{
  "num_hidden_layers": 19,
  "hidden_size": 256,
  "n_experts": 64,
  "experts_per_token": 4,
  "d_expert": 64,
  "d_shared_expert": 128,
  "hidden_act": "swiglu",
  "moe_layers": [0, 1, 2, 3, 4, 5, 6, 7, 8, 9, 10, 11, 12, 13, 14, 15, 16, 17, 18],
  "router_score": "softmax",
  "normalize_top_k": true,
  "routed_scale": 1.0,
  "balance_loss": 0.00231,
  "balance_bias": false,
  "router_z_loss": 0.001,
  "init_std_router": 0.00803,
  "lr_router": 0.00121,
  "num_attention_heads": 2,
  "num_key_value_heads": 1,
  "head_dim": 128,
  "vocab_size": 8192,
  "norm": "rmsnorm",
  "norm_place": "pre",
  "norm_eps": 1e-05,
  "positions": "rope",
  "rope_theta": 18900.0,
  "rope_fraction": 0.25,
  "qk_norm": true,
  "attn_scale": 0.0884,
  "tie_word_embeddings": false,
  "parallel_block": false,
  "init": "normal",
  "init_std_qkv": 0.0409,
  "init_std_o": 0.0,
  "init_std_up": 0.0409,
  "init_std_down": 0.0,
  "optimizer": "adam_variant",
  "learning_rate": 0.00162,
  "beta1": 0.9,
  "beta2": 0.95,
  "weight_decay": 0.12,
  "lr_head": 0.0109,
  "max_grad_norm": 1.0,
  "warmup_steps": 365,
  "schedule": "wsd",
  "decay_fraction": 0.591,
  "decay_shape": "cos",
  "final_lr_fraction": 0.0,
  "batch_tokens": 131072,
  "max_seq_len": 512,
  "doc_mask": true,
  "train_tokens": 770300000,
  "max_steps": 5877,
  "dataset": "wikipedia_en"
}
Below are experts of layer 13 (counted from 0) of a mixture-of-experts language model. Rows are named router (the router's row for the expert) and show model dimensions 0-255. Each number is 128 + 24 x the weight over its row's rms, rounded and kept within 0 to 255.
After each expert's rows: a language model's description of what the expert responds to. This comes from a sample of Wikipedia text that the model never trained on.

# expert 35
router [144 124 144  85 165 119 120  88 107 156 127 104 127 153 108 165 127  86 181  78 134 118 149 144 133 118 128 165 115 125  87 111  80  88 136 103 120 130 154 155  99 120 114 133  97 115 122 112 109 135 105  98 107  75 128 112 164 111 137 100 120 127 128 142 148 104 177 163 117 120 136 103 130  95 150  99 147 107 128 159 144 110 146 144 152 166 164  87 171 123 173 142 109 145 120 147 155 107 125 105 144 153 122 109 114 107 118  76 134 106 138 136 164 127  98 125 138  81 113 125 114 163 157 130 166 121 140 101 120 110  92 148 117 138 172 143 100 159 127  91 159 117 158 156 163 147 109 128 124 140  74 103 158 144 116 117 148 162 123 124 113 125 124 135 121 104  99 101  80 125  98 107 101 118 135  87 149 107  89 150  99  97 118 112 118 172 156 122 108 128 110 107  94 140 147 119 139 122 160 100 114 108 144  90 109 109 152  96 159 115 152 102 120  96 173 125 134 122 168  87 125 113 145 130 153 155  86 113  70 137 121 131 108 175 154  98 111 106 108 105 115 116 127 122 120 164 167 126 131 125 123 118  93 139 113 132]
It responds to: Digits in years

# expert 8
router [125 132 147 117 142 119 110 115 123 145 128 127  91 146 123 160 100 108 183  80 150 127 160 161 149 100  97 148 129 121 100 131 130 104 120  85 110 142 150 167 111 113 139 118 114 165  97 130 104 154 114 112 130 101 117  96 138 163 145 141  96 146 141 157 153  85 135 141 157 110 156 139 127 101 149 111 125 124 114 145 158 123 147 157 116 192 138  95 155  95 139 153  97 171 133 130 149 107 109  95 159 145 145 106 124 101 124  93 132 132 168 129 148 120 110 105 160  68 128  68 117 138 140 100 136 136 139 114 115 119  95 111  95 149 139 145  90 122 118  94 140 159 157 128 147 151 116 152 133 145 125 104 131 147 103 102 137 127 104 116  99 156  80 113 111 111 114 108 112 116 115 102 121  90 131  60 125 112 117 152 123 107  82 120  92 206 159 151 115 117 103 100  95 114 136  78 138 134 160  95  86  99 139 116 121 128 117 137 111 129 140 110 135 126 143 135 144 139 171 132 130 131 154 158 151 147 115 120 106 166 124 136 134 147 135 116 103  90  79 119 158 159 159 115  97 135 177 113 100 155 161  99 127 120  77 151]
It responds to: Capitalized word-start pieces

# expert 38
router [136 119 145 113 150 131 114 108 117 152 135  96 115 166 111 139  83  93 155  93 143 141 132 137 168 102 111 150 123 116  94 134 109 123 159 117  92 157 144 165  93  94 156 138 102 152 115 107 120 153  98 111 129 105 106  80 140 110 130 117 121 156 111 186 140 128 118 152  83 128 144 130 138 111 143 114 156 112 127 144 137 125 142 137 133 166 171 120 173 115 129 171 135 135 121 153 137 108 116  96 155 133 136 136 113 140  84  98 126 104 150 148 154 107  91 123 150 100 105  99  67 144 158 101 159  77 169 114  87 132 124 129  89 150 177 130 112 146 146 101 178 124 126 135 170 158 110 158 141 149 107  83 148 137 107 115 168 131 140 112  87 151 120 160 102  92 124 100  77 110 138  98 114 120 118  95 167 104 109 162  95  83 118 103 122 183 145 135 113 118  93 131  90 136 150 108 123 114 139 117 119 104 137  89 107 153 133  95 116 113 143  96  97 125 162 134 145 107 135 112 110 116 142 154 157 166  98 119 100 156  94 145 122 153 131  98  98 123 127 108 133 103 133 128  88 135 180 131 100 136 146 110 121 133 105 127]
It responds to: Numbers, units, list punctuation

# expert 34
router [167 117 137 119 125 133  86 125 120 137 126 106 107 160  99 109  91 115 149 109 119 136 120 160 150 136 104 171 151 115  93 130 115 109 167 120  90 160 151 174  79 115 119 141 119 161 129 110 131 153 103 109 100 115 107  97 153 135 150 102 125 156 127 160 137 123 158 143  89 116 138 137 120 106 161 106 130 100 129 133 144 127 148 153 124 184 133 107 137 119 151 162  97 148 124 139 153  81 108  97 153 163 148 110 110  85  96  96 150 110 139 141 153 106 110 123 134 108 106  97 120 137 138 115 137  86 173 110 106 102 105 156  95 173 170 146  95 129 138  98 158 122 160 154 151 154 109 134 141 152  94 102 152 159 115 142 153 137 143 120  77 152 112 132  94 113 123 111  93 104 115 106 117  98 126 109 152  90 104 136 104 106  97 120 115 175 167 151 102 140  84 125 112 121 162  99 138 139 117 109 107 108 133 108 100 153 144 101 130 101 133 114 100 113 166 144 144 116 148 120 121 143 141 190 122 177 105 108 104 157 110 156 109 144 154  87 107  95  97 117 139 106 151 134 111 176 166  94 116 160 132 137  76 133 120 153]
It responds to: Field and list separators

# expert 60
router [155 129 145 101 149 111  89 124 144 121 100  96 103 140 121 146 111 100 177 105 124 145 137 163 143 105 104 137 144 111 119 134  92 114 121 124 110 153 166 161 104 112 136 150  81 153 100  94  99 152 105 116 130  89 120 103 143 125 121 114 106 118 142 149 148 129 141 166 114 107 158 101 113  87 153 102 161 132 153 137 166 116 156 142 132 167 160 102 156 119 122 139  91 163 135 154 150  73 114  82 143 152 148  92 134 109  92 134 127 107 121 143 161 122 108  95 159  89  92 113 115 159 131 126 129 110 165 111  97  96 106 157 118 146 147 150 112 170 133  93 142 137 126 172 148 164 107 139 143 133  97 107 165 141 125 109 164 114 120 118 109 145 126 137 106  95  94 129 100 114 125 128  87 112 149  72 160 100  75 151 103 101  91  83 115 191 158 136 102 141 105  78 113  93 158  98 133 107 113  71 127 112 118 108  75 146 136 104 147 110 124 105 118 125 156 156 125 109 141  89 132 162 156 145 148 152 125 107 123 160 120 135 122 150 132  97 102 100 138 123 139 138 148 151 106 142 144 129 112 154 130 130 115 129  91 133]
It responds to: Cell and sentence ends

# expert 48
router [150 113 141 126 145 100  93  86 105 175 101 122 143 157 110 121 108 101 179  97 141 151 164 125 154 100 117 144 130 111  98 110 120  94 151  83 111 161 137 168 112 104 133 141  93 137  92 106 100 152 112  94 124 105 105 103 131 105 120  99 120 158 129 180 126  91 158 156 115 137 139 104 132 105 141 103 142 117 142 133 133 122 155 151 166 173 151 100 155 112 143 144 113 139  84 148 150 111 124 106 146 155 142 117 116 133  88 116 134 127 152 147 145 139  90 123 151 104 127 119  91 151 148  85 144  87 135  99  96  97 107 129 103 130 155 141 117 135 142 116 146 166 159 139 141 134  86 123 151 159  90 109 151 132 102  71 145 170 120  95 113 136 111 178 125 115 127 125 104 122 124 137 116 122 113  80 132  99  89 136 110  91  79 130 108 197 136 154  96 134 107 120  97 114 171 124 140 113 135 110  82 137 132  96 104 132 147  94 166 122 161 101 115 121 155 135 136 109 127 101 129 151 137 142 168 144 120 118 129 146  94 178 127 132 142 119  83 118 116 140 167  97 149 126 128 134 170  70 125 151 148 117 106 132 115 141]
It responds to: Numbers and digits

# expert 15
router [142 110 165 145 149 112  96 124 134 146  95  96 115 153 101 141  99  82 165  98 139 144 134 139 150 111 118 151 160 124 110 121 119  95 134 110 115 167 167 190 109 117 130 117 118 160 120 100 133 134 116 108 144  95 123  96 133 137 135 101 105 129 150 145 151 104 135 144 132  96 150 103 109 105 143  89 149 107 153 171 136 111 133 138 135 131 152 129 134 128 128 129 128 143 111 143 136  83 104 116 153 135 129 122  94 115  99 110 162 119 176 167 144  92 128 126 155  71 131 114 120 192 147 133 146 102 175  95 122 117 119 130  95 132 149 136 134 136 143 107 169 141 156 140 154 126 134 127 137 160 114 117 143 135  98  76 147 123 114 102  74 152 101 137 143 123  93 132 116 108 120 112 125  83 127  82 149  69 136 156 129 104 121  81 107 225 151 153 120 142 109 118  88  98 145 137 134 100 144 134  81  98 160  98 111 141 123 115 154 127 135 120 112 145 142 142 119 102 143 116  85 133 177 146 142 123 104  92  93 168 101 186 108 127 122 147 109 110 113 112 150 138 134 131  90 143 135  88  98 144 135 118 105 129 104 128]
It responds to: Name syllables with a

# expert 6
router [133  93 138 126 158 115  88 129  97 121  88 121  97 144 116 144 108 140 166  82 149  97 136 143 139 115 131 141 135  90  80 129 108 104 165 114 113 146 160 158  97  91 135 150 102 153 124 112 142 152 106 110  98 126  86 131 121  92 147 116 110 115 165 135 133 138 141 136  91  99 116  84  98 100 123 124 164 118 151 119 125  96 157 164 171 144 169 137 149 118 114 160  96 150 155 138 131 132 113  64 155 154 144  99 118 132 103  92 169 106 138 129 152  92  94  96 139  54  81 143  99 157 152 107 144  97 148 113 100 117 107 147 110 137 134 163  93 146 162 120 140 128 172 142 132 177 123 154 151 134 125 122 128 146 123 103 150 143 117  84 117 113 112 112 119 111 111  95  98 135 131 118 119 123 103  77 140 112 127 151 103 111  80 105 124 181 156 139 117 142 124 107  97 129 151 130 140 107 157 118 118  83 117  96 125 164 154 109 126 109 111  75 149 115 156 160 149 129 128 104 104 116 131 126 169 126 124 111 120 142 106 116 116 139 155 135  77 126 122 123 180 105 150 159 107 138 154 113 109 145 137 104 114 118  90 144]
It responds to: Word-initial fragments

# expert 61
router [156 100 152  94 146 108 116  96 131 152 114 127 132 144 122 128 111  96 129 106 171 134 159 132 159  98 120 161 145  98  86 111 114 118 159  93 109 164 123 166  92 128 157 156 104 130 110 119 125 179  88 107 104 105 104  91 146 125 125 132 104 143 134 142 154 107 140 124  85  95 142 129 121 100 127 106 125 106 149 144 222 121 163 144 136 120 174 132 156 116 149 123  93 160 116 127 155 100 109  89 121 145 136 100 104 109 101  95 136 102 142 133 162 126 112 117 165  93 101 106  87 139 149  87 176  76 141  99 105 133 117 127 114 148 150 148 117 163 152 107 150 158 134 159 170 135  96 132 141 134 120 116 130 146 108 122 148 160 111 128  91 158 127 160 113  76 123 117 123 106 112 108 141 100 132 118 156  95 111 148 115 102 107  99 122 156 148 162 114 162  90 116 103 123 137 111 133 119 181  96 115 107 134  84  97 149 151  94 156 107 147 106  86 108 161 141 127 113 141  98 110 133 140 140 159 150 106 119 107 148 104 144 104 135 146  87 116 101 102 107 178 120 130 141 121 162 140 113 127 146 148  94 123 135 115 150]
It responds to: Noun phrase heads

# expert 13
router [144 104 127  82 157 110  82  87 105 172 134  96 122 136 111 143  93 110 156 100 139 154 138 120 156  98  99 169 116 129  86 135  95  97 136 107 109 151 143 185 107 122 132 108 103 133 107  96  98 123 109 118 124 111 115 115 140 126 140 117 108 161 145 171 141 126 149 129 106  70 150 111 120 120 140 113 140 118 132 163 163 105 136 145 166 165 139 133 151 116 148 139  94 141 106 138 129 102 121  97 157 153 131  94 107 104  93 131 122 100 142 133 170 130  99 109 148 108  94 114  99 177 142  97 152 109 119 112 123 129  97 135  87 131 143 133 135 163 160 107 155 136 178 173 137 155 113 177 144 147 126 134 159 145 117 124 157 166 120  98 116 136  92 152 129 119  96 109 105 134 123 127 111 108 118  53 148 121 111 161 124 112 131 106  99 223 167 162 116 158 153 115 114 120 158 118 135 108 138 100 116  98 148  94  84 127 156 110 153 119 121 109 112 104 140 140 141 117 129 110 112 124 140 131 159 157 113 120  87 154  99 160  77 129 122 102 107 121 131 103 147 129 136 109 104 147 170 106 116 109 134 111 121 157 116 136]
It responds to: Digits inside numbers

# expert 1
router [142 102 151 122 145 107 112 133  97 136 119  98 142 136  74 147 120 106 171 115 151 139 115 160 138 119 125 142 136 130 131 108 122 122 149 137 130 141 135 177  87  93 107 133  97 168  81 111  93 160 127 126 109  98 102 112 167 128 162 123 149 136 156 153 160 126 157 162 106  98 150  97  94 107 147 108 140 101 140 129 161 109 131 143 121 180 144 113 179 113 160 148 122 171 121 157 158 102 113 102 150 178 141 120 102  88 106 115 140  98 167 143 127  92  97  97 146 123 110 101  96 129 150 105 135 116 138 112 102 106 107 156 113 165 154 153 110 150 155 106 159 152 138 149 148 165 145 139 141 134 118 106 144 163 148 126 152 141  89 112  68 156 106 135 116 132 115 113  90  97 127 129 117  92 110  96 159  99 112 118 118 107  93 103  97 189 170 140 127 137  87 111 103 102 119 108 144 123 147 106  87 112 124 116 113 142 157  81 138 117 136  91 108 116 150 122 129 157 144 100 104 129 147 129 135 182 121 104  77 133 117 149  98 159 159  94  96  93 132 117 142 117 125 112 108 143 160 109 133 152 159 137 100 153 105 133]
It responds to: List separators, name starts

# expert 39
router [155  86 148 109 160  99  88 101 111 155 114  88 122 156 110 121 115 114 134 128 175 167 131 145 146 109 104 151 136 122 100  83 125 125 144 115 103 159 158 196 116  95 111 174 107 149 116  92 122 153  87 116 143 100  99 102 162 112 165  79 126 157 156 143 141  96 150 123 115 130 144  90 110 110 130 135 144 100 128 154 185 107 132 150 144 153 182 118 167 109 124 133  73 133 108 158 140 127 117 119 159 130 137 107 113 123 117 105 174 118 155 139 152 109 122  90 147 120 124  97 101 137 149 132 138  99 140 110  89 114 104 109 117 150 153 145  98 145 134 117 140 135 130 160 148 149 129 154 149 156 122 106 157 145  82 107 130 146 107  89 111 158 116 155 107  72  95 128 107 118 119 115 102 104 123 121 139 101 102 144 111 116 117 125 100 145 172 172 119 173 112 113 103 100 166 128 159  96 146 105 121 110 119 106 101 151 147 115 137 126 139  77 111 127 132 158 120 137 149 122 119 142 149 132 169 136  96 120 108 145  87 147 114 149 127 105 113 113 112 123 160 133 157 149 107 146 163 116 103 153 152  80 106 150  95 167]
It responds to: Verbs with their prepositions

# expert 31
router [156  96 131 102 141 104  78 124 108 138 106 118 129 132 125 148  96 104 165  81 131 164 135 151 147 105 127 158 121  93 121 140 127  92 170 103 105 128 131 145  89 129 129 159 151 138 120  84  95 150 108 117 126 125  74 117 129 128 141 103 130 177 159 146 133 122 148 156 114 124 132  90 132 124 136 109 128 104 133 156 136 130 133 128 130 160 171  96 151  92 164 126 111 158 114 133 131  99 101 117 165 158 137 116 121 109  75 118 164 116 128 140 129 106  74 115 142  79 120 111 108 144 146 102 177  87 139 110  80 120 121 127 122 143 155 139 109 128 183 108 132 117 150 128 162 124 125 145 143 136 144 104 141 142 126  97 153 120 103 106  98 157 123 169 101  92 127 105  92 117 124  88 113 131 131  83 130  93 132 163 108 117 105  90 124 188 187 156 121 146 104 107 131  84 162 123 161  92 162  90 104  89 136 103  94 130 134 103 148  94 138  83 115 119 135 138 129 106 148  98 146 142 147 139 126 150 118  80 109 146 103 142 117 165 126 121 107 113 108 115 146 109 147 150 120 141 159 126  94 152 131  98 135 144  68 149]
It responds to: Spaces and digits in dates

# expert 27
router [171 100 147 106 132 111 108  98 123 134 116  84 129 160  97 147 115 111 159 117 151 128 135 169 152 117 112 123 138  89  97 120 136 112 163 135 132 153 153 161 111 101 112 139 105 134 104 106  99 152 111 106 132 105 119  89 137 113 113 124 107 141 149 159 121 142 153 149 105 121 163 132 125 120 119 106 131 126 159 156 200 122 148 133 186 136 166 107 142 129 123 140  93 134 115 152 132 100 129  93 158 141 153 109 132 130 103 111 154 113 149 158 161 128  86 109 150  76 105 119  79 108 139 117 167  92 148  91 103 135 125 127 103 135 150 178 107 140 152 127 164 135 131 176 154 127 128 143 165 125 110 108 158 160 123  96 189 171 119 120  85 126 125 159 120 119 125 123 100 117 137 117 103 109 114 121 138  92 109 148 107  93 113 112 109 156 114 166 104 146  99 104 127 102 158  98 126 109 166 121 127  96 153  89  67 139 142 132 143 123 171 135  93 106 163 130 152  95 149 100  97 136 142 145 161 164 117 105  85 141 115 145 123 149 141  99 114  97  94 103 127 121 151 158 106 162 170 118 122 138 160 117 122 107 125 180]
It responds to: Place-name endings

# expert 0
router [150 115 169 106 144 117  75 100  99 143 118 119 138 149 102 123 100 109 150 113 119 150 131 138 135 128 113 149 120  92 102 107  77 108 167  79 116 136 150 164  99  89 111 133 107 146  88 115 100 127 136 120 145 112 129 118 132 134 125  90 119 135 140 133 122 136 150 154 124 106 124 114 134 110 165 102 140  93 132 146 145 115 162 124 156 140 166 101 155 113 141 147 125 117 109 175 120 101  97  93 127 153 128 121 119 116  95 122 157 115 133 126 136 121 127 111 133 113 104  83  66 146 139 110 162  79 129 114 116 139 116 112  99 146 169 168 121 138 120 121 152 146 146 143 162 148 100 135 126 147 109 110 139 153 100 119 169 156 106 115 104 142 100 151 119  87  98 129 104  97 133  84 124 113 131  90 156  92 102 159  93 100  85 126  99 167 120 147  87 150 118  69  97 108 183  88 154 111 153  81 126  81 139 132  93 135 137 104 144 108 169 102 119  95 162 117 134 143 117  80 101 121 129 141 144 160  96 119 132 150 106 154 117 139 148 110 124  88 110  97 145 123 137 158  88 147 181 107 103 140 148 128  87 124 101 119]
It responds to: Codes and initials

# expert 53
router [143 130 153  81 130 146 115 137  97 137 132 112 165 164  70 150 120 123 139  97 138 157 123 150 121 121 115  90 127  83 124 135 110 115 135  72 128 147 155 200  75  99 146 156 114 134 138 126 111 136 127 127 116 141 110 131 138  97 135  95  87 149 117 126 138 138 141 135 136 118 120  96 118 148 149 117 174  75 167 133 142  93 157 144 147 141 195 111 178 115 164 148 119 165 128 158 167 113 122 116 142 165  91  87 122 112 102 128 130 118 123 128 158 112 106 120 132 109  91 112  91 132 153 126 150 118 148 108 117  98 108 134 114 152 141 121 126 141 138 125 160 148 130 129 183 164  90 150 157 130 111 112 157 131 112  87 148 138 123 114 115 151  83 130 112 143 112 116 123  96 129  95  88 113 117  70 140 106 103 147 103 115 109 112  96 179 152 150  74 183 108  63 111 140 153 101 179 136 147  99 122 111 145 114 118 142 164 118 139 113 158 103  96 119 141 144 152 102 129 126 103 124 123 126 133 162 128  94 102 144 111 128 137 135 135 119 115 126 133 138 134 125 143 115 118 179 159 117 131 155 136 107 109 133 117 176]
It responds to: Inner consonant pieces

# expert 57
router [151 120 165 111 143 109 104 106 104 142 118  99 101 160 100 138 106 100 170  86 146 129 140 124 165 110 102 153 152 105  93 119 102 109 144 119 104 141 147 172 104 108 128 147 116 152 121 129 116 158 121  79 120 112 108  98 184  97 150 106  99 168 140 160 160  91 163 120 117 108 153 104 104 101 166  82 176 109 141 180 123 128 139 164 145 142 148 111 157 104 148 158  89 158  95 155 147 122 102 114 163 130 167 110 105 121 100 116 123 114 138 148 148  93 103 134 146  66 116 111  94 121 140 127 157 120 148 101 101 115 130 126 110 133 139 171 103 131 162 118 146 132 156 142 160 152 105 149 153 158 106 115 141 141 107  97 148 166 126 134 101 163 103 145 103  95  92 111 130 132 109  91 106 107 100  84 137  97 111 149 126 129 107  95  95 165 132 149 125 150 101  86 130 114 155 116 129 134 159 113 116 126 107 106 119 153 150 104 129 108 150 102  97 145 139 133 137 105 145  83  93 139 156 130 168 156 128 113  96 138  96 165 108 135 148 111 122 105 125 111 135 117 152 122  99 136 177 113 113 173 144 117 113 128  86 151]
It responds to: Mid-word pieces of rare words

# expert 24
router [122 115 144 115 151 118 139 111  90 141 100 112 109 142 130 159 124 102 196 136 180 130 166 143 136 106 122 160 155 119 101 104  82 123 146  68 112 156 128 168  96 124 154 137 110 164  85 125 120 139  99 131 113  83 124 102 112 120 106 125 100 133 135 151 142  97 114 143 134 113 160 106 101 113 138  87 157 131 126 138 137 120 132 140 142 141 152 116 142  92 126 129 107 147 126 115 135 107 110 109 166 150 145 132 115 106  83 110 159  95 149 155 149 128 126 110 169  61 119 103 123 132 137 105 123  96 147 101  84  86 118 122 106 160 157 174 114 114 163 107 138 134 161 142 143 125 115 157 152 142 120 112 132 162  87 107 128 147 109 109 119 140  98 131 118 120  95 113 129 132 112  96 121 111 135  68 149 101 106 176 124 135  94 124 139 205 144 145  94 136 109 109  78 107 164 107 143 122 152 111 106  94 120 105  87 149 141 107 121 122 138 108 136  98 105 141 153 138 131 103 132 127 148 155 147 135 106 121  98 138 132 150  98 165 159 129  89 114 112  99 120 104 133 172  73 130 154 105 104 173 148 104  97 103 112 152]
It responds to: Word-opening prefixes

# expert 51
router [139 128 159  93 172 125  75 114 141 170 118 135 137 129 122 128 102 103 171 113 112 138 128 156 139 106 113 136 134 132 128 101 125  87 144 119  89 153 137 175 115 107 132 141 108 150  80 111  93 158 107 125 119 106 118 127 132 130 152  88 108 133 138 139 125  78 149 157 111  95 150  99 105  87 137 105 156 122 147 145 135  89 136 167 158 144 149  95 168 103 131 171 120 150 120 181 142 130  98 116 143 138 155  87 125  96 100 129 142 114 121 148 160  84 122 134 132  71 118 132  98 159 148 112 156  91 138  93 141 145 104 150 118 128 168 157 104 140 128 119 149 158 152 139 156 135 104 164 139 163  92  84 140 106 114  88 163 139  99 127 110 154  97 138  89  96 101  99 131 129 124  68 123  95 121  89 148 114 136 168 114 101 107  91  99 183 142 111 127 155 111 100 126  89 152 129 156 112 159 115 125  96 153 106 118 143 143 110 134 116 139 106  93 144 152 120 108 115 138 104 126 130 160 140 150 146 117 113 105 129  98 132 123 155 150 137  88 123 113 108 152 102 111 126  99 131 159 115 129 161 184 126  95 130  85 137]
It responds to: First syllable of names

# expert 3
router [158 120 159  49 133 128  86 131 108 148 102 116 122 131 106 154  97 128 186 120 126 124 125 150 131 110 116 158 129  97 117 119 126  84 126 110 123 157 145 173  83 116 122 152 115 133  97 122 121 153 120 108  95 103  88  95 155 114 134 125 111 121 122 176 182 122 138 136  81  96 140  93 116 132 141 132 123 104 133 153 144 112 156 162 142 177 151 129 151 115 116 156 129 145 110 141 148 101 124  93 134 138 147 106 136 138  73 109 161 111 133 129 135 106 107 115 148  87 103  82  97 161 141 128 158  85 149 115 133 124 108 126  89 131 170 158 125 148 120 130 156 138 144 155 152 152  93 139 136 142 104 109 137 127 107 114 142 141 135 108  85 164  96 167 108 107 125 113 110  98 116 139 130 107 116  70 138 119 111 197 104 118 104 115 105 185 153 143 107 152 122 102 118  94 172 100 170  86 156 119 131 106 122 104  85 151 141 134 137 118 138 121 116 140 154  96 117  91 157  96 104 128 174 147 130 135 103 105  93 144  72 146  76 128 130 113 129 109 126 124 138 111 147 126 123 129 107 125 135 138 125 109 106 132  90 132]
It responds to: Table and coordinate digits

# expert 4
router [160 113 128 117 140 121 117 128 121 147 134 136 120 137  89 117 100  82 152 105 116 143 123 143 180 104  94 129 158 104 104 131 117 106 131 123 135 157 124 162  99  84 128 148 105 128  83 118 108 166 120 125 137 102 126 122 167 113 129 117  99 143 159 163 137 123 147 139 125 102 154 115 112  89 152 137 154  88 164 161 176 111 161 156 140 131 148  99 144 126 132 169 126 141 113 173 143 106 124 113 154 160 163 102 124 112 117 105 127 133 138 165 138 109  98 118 158  57 139 121  87 151 170 120 161 118 115  72 111 124 123 132 105 155 118 136 122 140 156 116 153 109 148 166 129 139 132 129 165 147 118  95 157 149 131 118 186 159 124 121  64 158 131 182 100 108  98 145 102 121 111  93 106 118 130 136 140  83 112 159 111 110 115  97 112 166 151 161 109 170 108  99  83  93 150  96 175 123 160 141 113 114 146 104  99 139 147 123 151 118 136  87 103 111 148 136 122  94 144  98 125 130 148 138 134 158  96  90  89 170 114 133 101 143 116 102  89 115 143 112 148 124 152 122 124 169 140 107 126 151 153 115 102 131 126 148]
It responds to: Name and taxon word-endings

# expert 25
router [131 126 136 120 144 142 125 123 126 132 115 110 111 179 107 128  90 112 141  81 152 126 135 148 159 108 104 163 143  85  96 114 106 122 167 102 121 131 163 183  93  83 131 130 111 152 112 130 137 156 102 107 119  95 114 106 155 115 138 120 112 159 134 173 134  96 149 140 102 117 122 116 108  98 162 113 121 135 155 158 195 133 148 160 140 178 156 118 134  86 142 141  97 133  98 156 128 121 134 103 149 145 143  93 142 107  94 119 145 121 144 157 171 144 110 107 153 102 115 100 113 135 144 118 169 116 154  89  86 102 124 151 104 156 159 128  95 150 139 104 157 119 151 179 144 151  87 129 153 144 121  87 146 155  97 114 170 165 113 102 108 140 140 158 112  94 119  92  98 109 109 117 103 114 113 114 162 105 127 152  86  99 116 129 111 140 175 156 116 148 118 131 113 105 171 103 155 118 144  98 120  97 135 104  95 148 154  99 140 105 136  90  86 129 151 136 123 116 158 100 116 132 136 129 184 149 116 104  99 142  97 164 127 139 132 131  94 108 116 128 156 111 164 128  96 171 153 124 140 160 143 106 104 128 104 142]
It responds to: Mid-sentence content and function words

# expert 17
router [127 133 149 104 135 129  92 111  96 143 126 104 108 170 122 149  92 116 164  99 114 133 136 141 134 112 134 158 128 110 109 124 106 136 155 100 104 123 165 159 102  89 110 170  83 151 121 124 133 140 110  99 126 110 100  99 160 127 154 108 107 170 129 172 140  96 157 130 114 103 129 117 115  85 147  90 138 116 147 169 123 109 135 162 148 125 174 122 142 101 131 157 122 155 119 159 144 122 102  96 169 165 147 108 115  81  99 100 145 130 120 124 168 114 117 118 129  65 122 111  88 138 139 136 172  99 160  85 102 121 110 121 113 142 138 171 100 146 160 107 163 130 150 143 167 158 113 154 142 130 123  89 149 135 107 103 140 148 131 137 109 152 118 159  81  87  99  95 113 106 113  92 119 110  80  85 153 100 115 163 128 119 125  86  87 160 107 144 104 145  98  84  92 113 151 115 148 118 143 112 100 108 133  84 108 150 139  98 117 111 147 112  95 113 155 138 137 101 136 118  91 116 141 120 169 165 119 125 112 128 103 155 105 140 150 105 114  96 123 100 145 111 140 131 109 147 159 106 123 168 128 123  98 143 100 163]
It responds to: Initial capital letters

# expert 12
router [162  95 147 107 132 137 106 121 106 128  93 113 142 168  79 115 111 120 149 110 147 146 133 138 149 109 121 143 141 113 123 136 121  89 141 121  97 132 156 163 125  97 135 145  92 127 132 116 122 123 140 118 134 124 123 117 151  80 163 106 134 155 146 139 102 129 178 123 113 118 141 131 129 111 128 152 150 109 150 134 163 113 143 164 131 143 174  85 188 117 149 138 126 156 115 164 142 112 108 133 159 134 123  88 127 129 123 115 120  90 141 181 124  76 102 115 146  76  91 104 101 155 151 112 165  93 158 116 114  95  81 158 100 155 164 169  90 179 150 112 133 140 155 165 162 144  95 164 158 115  83 144 141 149 111  85 179 146  96 137 111 137 123 174  95  70 139 140 118 121  94 101 118 123 131 108 163 108 112 167 114 101 113  83 121 170 131 161 134 144 124  68 132 135 135 123 137  91 152 116 127  99 135 110 100 136 174 112 136 141 139 116 111  92 146 141 120 135 136  92 113 141 127 157 134 150  99  92 123 150  94 113 107 108 131 109 136 137 123 115 114 138 166 136 113 166 130 105 132 127 174 124 107 132 137 131]
It responds to: Name-internal consonant clusters

# expert 26
router [151  95 138 123 128  95 110 130 118 161 108 117 155 142 100 120 105 116 170 111 146 147 130 138 148 120 118 141 136 112 110 123 117 100 161 114  97 121 151 168 112  79 128 120 114 126 123 118 113 148 115 122 124 107 130 114 169 118 145 121  93 128 150 151 129 109 165 139 107  83 155 136 103 117 137 121 163 119 153 149 191 105 127 162 148 134 186  98 156 121 125 136  93 125  95 144 172  77  96 110 130 149 133 115 111 120  99 113 123 100 172 162 154 125 101 124 142  80 122 106 108 123 151 115 175 115 147  85  84 101 108 154 116 167 133 156  99 149 153 122 144 129 135 161 145 140  95 183 158 148 111 101 146 156 124 142 191 161 102 126 100 150 146 148 107 118 126 121 101 120 133 120 122  99 135 139 153 100 109 166  75 114 120  97 118 140 153 148 119 150 119  87 121 107 139  75 157 103 195 121 122  91 154 100  81 138 137 121 158 119 149 103 109  97 138 139 134 105 160 107 136 142 138 176 139 128 105 109 116 175 112 151  90 136 139 109 114 127 113 126 160 117 162 145 122 187 142 119 106 138 155 133  95 130 122 142]
It responds to: Titles, offices, word endings